Weights of a small mixture-of-experts language model, trained from scratch on English Wikipedia.
Experts: 32 experts in each of 7 layers, 176 squared ReLU neurons an expert, 2 picks a token, a sigmoid router.
Below are experts of layer 5 (counted from 0) of a mixture-of-experts language model. Rows are named router (the router's row for the expert) and show model dimensions 192-255. Each number is 128 + 32 x the weight over its row's rms, rounded and kept within 0 to 255.
After each expert's rows: a language model's description of what the expert responds to; "comes after" lists some tokens at least twice as common just before its tokens as in all text. This comes from a sample of Wikipedia text that the model never trained on. Tokens count by the router's weight.

# expert 9
router [146  86  77 133 160 167 167  82 202 138 129 126 137 133 163  91 129 129 119 152 191 144 180 108 171 101  85 133 171 164  81 146  58 137 134 118 138 153 127 112 131 158 123  96 177 165  97 161 142  99  86 109 101 142 103  56 110 122  92  85 137 119 152 178]
Description: Months and table bars. Month names after in or a day number, such as June, November, plus table cell bars and commas in dates.
comes after: " in", "0", "7", "6", "5", "3"

# expert 29
router [104 106  61 113  76  79 114 154 149 146 114 130 114 134 116 118 107 120  84 138 156 174 101 134 145  85 135 146 162 172 121 134  84 117 116  61 166 197 127 130 138 128 151  95  72 171 111 177 116 129 178 126 105 118 133 158  92  98 121  82  58 115 101 170]
Description: Sentence and line punctuation. Sentence-final periods, table pipes, colons, hyphens opening list lines, and == heading markers before a new sentence or line.
comes after: "\n", " |\n", ")\n", ".\n\n", ".\n", "\n\n"

# expert 28
router [121  96 105  91 123  94 171 113  89 134 121 114 140 173 174  85 111 141 141 138 188 128 134 147  73 104 110  98 127 130  98 162  95  87 155  80 100 160 125 124  81 177 135 175 138 103 129 168 131 121 156 201  97  99 123 114 155  75 133 121  89 167 133  97]
Description: Signs, dashes and country codes. Plus and minus signs, en dashes in year ranges and scores, slashes, opening quotes and three-letter country codes in tables.
comes after: " |", "2", ",", " in", "|", " In"

# expert 20
router [152  88 118 102 138  70 124  87 174 129 122 152 180 169 169 106 154  72 121 168 176 107 155 110 116 118 118 113 184 124 134 167 100 106 172 104 125 179 123  96  92 195 116  46 151 100 104 130 117 159 110 179 108 127  76  82 148 155  81 132 127 132 158 134]
Description: Table cell endings. Tokens ending table cells: units and symbols like m, km, %, closing parentheses, last digits, dashes, and header words Party, Votes.
comes after: " |", "–", "5", "0", "4", "|"

# expert 2
router [105  81  75 125 127 100 132 124 103 119 126  96 165 113 191 138 116 134 118 152 205 111 172 129 159  92  86 132 150 105  98 106  74 131 124 154 133 148 129 112  82 132 145  82 203 185 106  76 102 115 109 185  87 117 153 146  82  98 120 103 135 199 102 133]
Description: Digits and quantifiers. Digits opening day numbers, times and table stats, plus determiners and auxiliaries like all, some, many, had, has, however.
comes after: " ", "1", "2", " (", " he", " He"

# expert 26
router [144 143  76  47 143 127 119 111 106 146  87 136 202 156 180 141 199  98 130 155 135 134 162 119 125 128 101 133 133 154 104 204  79 148 166 153 134 165 111 135  92 139 133 112 124 144 158 143 170 112 112 144  84 115 106 155 158  88  71  80  72 199 128 142]
Description: Verb forms and particles. Past participles and verb suffixes like ed, ing, ated, and particles after verbs: known, based, used, out, up.
comes after: " was", " a", " is", " were", " and", " be"

# expert 6
router [130 106  95 139  94 140 153 101 170 142 118 116 209 154 168  73 150 122 129 102 148 159 162 164 147 103 129  91 116 198 114 132  71 125 127 132 142 145 102 115 139 138 168 112 148 182 119 136 108 147 154 101 101 136 115 122 122 141 107  78 112 150 183 113]
Description: Common first names, nationalities. Common given names and nationality adjectives at the start of a name or phrase, such as John, George, James, German, French.
comes after: " |", " the", ":", " of", "|", " in"

# expert 10
router [119 158 151 101 113 106  90 126 162 117 109 156 126 151 153 115 154 128 130 136 161 110 105 165  99 171 121 137 119 134 133 112  78 116 105  74 133 160  64 131  98 103 134 101 146 149 121 101 113 131 170 149  55 127 126  96 144 120 115 124  74 112 153 145]
Description: Table cell separators. Pipe characters separating cells in sports and statistics tables, plus semicolons and the occasional "while" or "and" in prose.
comes after: " |\n", "0", ")", "3", "4", "5"

# expert 23
router [199 132 106  86 162 163 146 133 126 176 133 158 163 133 133 119 131 159 157 160 203 183 164 187  94 115 111 130 129 156  94 145  27 130 215 188 146 148 143  93  69 148 158 126 105 123  87 102 127 147 156 122 140  97  86 133 169  94 136 128  87 152 113 161]
Description: Numbers in tables. Leading spaces and digits in table cells, scores and coordinates, decimal points in 39.66583, plus degree and minute signs.
comes after: " |", "0", "|", "9", ";", " was"

# expert 4
router [154 128  73 118 143 121 107 119 135 168 130 144 149 142 137 104 107  93 135 117 157  98 157 172 127 141  79  93 133 105 151 105 126 157 145  60 117 120 132 130 132 135 131  92 197 164 114 179  76 166 151 121  91 103  72 112 136  71 153  82 147 148 128 124]
Description: Determiners after prepositions. Mostly "the", plus possessives (its, their, his, 's) and prenominal adjectives, usually after of, in, to, for.
comes after: " of", " in", " to", " for", " on", "."

# expert 15
router [126 162 152 135 143  77 151  27 137 130  76 115 187 142 157 130 154 119  60 158 157 147  98 170 124 154 103 157 162 121  86  89 132 125  86  72 112 130 129 153  39 162 146 107 132 162 145 163 146 133 121 167 134 141 105 126  86 115 142 100  69 175  91 123]
Description: Digit 1 and role nouns. The digit 1 and other digits starting a number, plus role nouns like author, leader, Captain, and prefixes such as un, co, ex.
comes after: " ", " (", " to", "–", " \"", " and"

# expert 1
router [164  92 130 153 109 132 128  98 120 182 142  92 192 124 177  94 130 128 173 176 135 116 132 161 118 108 113 115 161 129  97 194  96 135 193 142 149 165 105  66 132 157 167 166 108 153 128 162  81 152 141 143  61  98 119  60 155 139  79 117 178 108 140 139]
Description: Pronouns and subject nouns. Personal pronouns and head nouns acting as subjects or objects in prose, such as he, it, her, they, and building.
comes after: " the", " The", ".", " his", " a", "'s"

# expert 31
router [115 115  76 168 113 131 150 118 134  95 143 161 184 134 148 126 146 116  93 141 194 143 144 120 147 132 121 103 172 196 157 131  68 135 110 148  86 141 103 111  87 144 118  86 140 115 108 156  47 157 141  98 128 162 105  81 131 116 151 142 127 157 144 111]
Description: Numeric values and decimals. Digits, decimal points, colons and dashes inside measurements, percentages, times, scores and areas in tables and infoboxes, such as 4.06%.
comes after: " ", "1", "3", "2", "4", "6"

# expert 11
router [164 108  89 118 146 101 142 107 173 161  71 120 161 152 123  77 148 113 107 135 209 128 122 189 117 111 170 106 126 128 113 135  98 131 111 170 169 153 176 126 111 153 130  90 142 131 140 166  73  93 116 173 107 102 143 121 123  84 136 108 132 126 142 125]
Description: Brackets and cell spaces. Opening brackets, dollar signs, quote marks and blank spaces beginning table cells, e.g. (earlier known, (MPBL), $11,38.
comes after: " |", ":", "|", ";", " /", " in"

# expert 16
router [133 119 134 114  39 104 109 104 118 170 166 101 190 156 166 146 189 147  73 134 178 153 129 153 124 130  97 128  78  92 159 150 139 160 146  96 160 140 124 127  85 109 122 120 140 178 117 127  80 133 106 138  76  96 106 147 159 134  61 139 122 125 161 129]
Description: Year digits and ordinals. Inner digits of years like 2006 and 2023, plus ordinal and sequence adverbs such as first, second, only, then, each.
comes after: " ", "2", "0", "3", "–", " ("

# expert 13
router [149 114 180 117 138 123 139  50 130 119  99 147 169 144 135  72 137 118 129 146 176 207 180 186 100  97 113 114 137 134 119 130 105 136 163 104  72 166  61 120  40 168 138 142 220 171 120 161 125 104 147 122 118 125  72 130 151  88  75 131 122 177 110 129]
Description: Capitalized field starts. Capital letters and word-initial pieces opening infobox labels, abbreviations or names, such as City:, Born, Genus, U.S., C-USA.
comes after: "-", " |", "|", " (", " the", " a"

# expert 27
router [109  70 101  68  83 123 146  46 182 151 139  99 221 175 219 133 132  94  99 161 168  90 149 124 107 106 123 120 167 170 126 118  35 105 112  97 115 148 124 115  95 141 133  80 172 105 122 154 118 132 127 135  93 100 112 111 111  94 130 133 142 111  94 207]
Description: Final nouns of institution names. Last word or digit of institution, event, or place names and years, such as School, League, Cup, University, °W.
comes after: "==", "0", "9", "8", "6", "7"

# expert 14
router [ 85 131  94  97 138 113 159  82 112 136 125 120 198 149 136 113 110 131  64 102 199 158 173 153 160 119 106  86 151 113 107 170 134 154 142 104 154 168 143 134 132 160 129  61 157 176 104 184 116 115 134 124 115 120 118 174 144  86 158  72 135 160 122 102]
Description: Year and coordinate digits. Middle digits inside years and coordinates, especially the 9 or 8 after 19, as in 1994, 1981, 5.783°N.
comes after: "1", "9", "0", "8", "\n", "7"

# expert 21
router [148  83 173 122  83 105 127 122 114 148 131 126 208 178 149  69 172 117 143 168 186 136 205 140 134 128 121  84 156 123 132 114  33 117 161  71 143 150 123 112 115 126 151 123 205 112 129 143  76 180 180 188  86 120  60 205 129  98  63 142 139 178 105  95]
Description: Digits inside numbers. Digits in the middle or end of numbers in tables and measurements, such as 108.1 km, 56.73, and 1,165.
comes after: "1", "2", ".", "0", "4", "3"

# expert 8
router [147  78 130 120 125 136 153 136 165 139 108 127 162  98 156 141 151 122 115 148 159 125 136 156  74  89 106 126 152 139  44 132 136 113 113 112 140 137 137 115 165 205 129 139 138 167 161 124  83 119 178  90 129 178 129 120 157  53 127 132 155 122 174 120]
Description: Clause-linking function words. Complementizer that after reporting verbs, plus relatives and determiners like which, who, this, an, the in running prose.
comes after: " ", " to", " (", " that", " he", " who"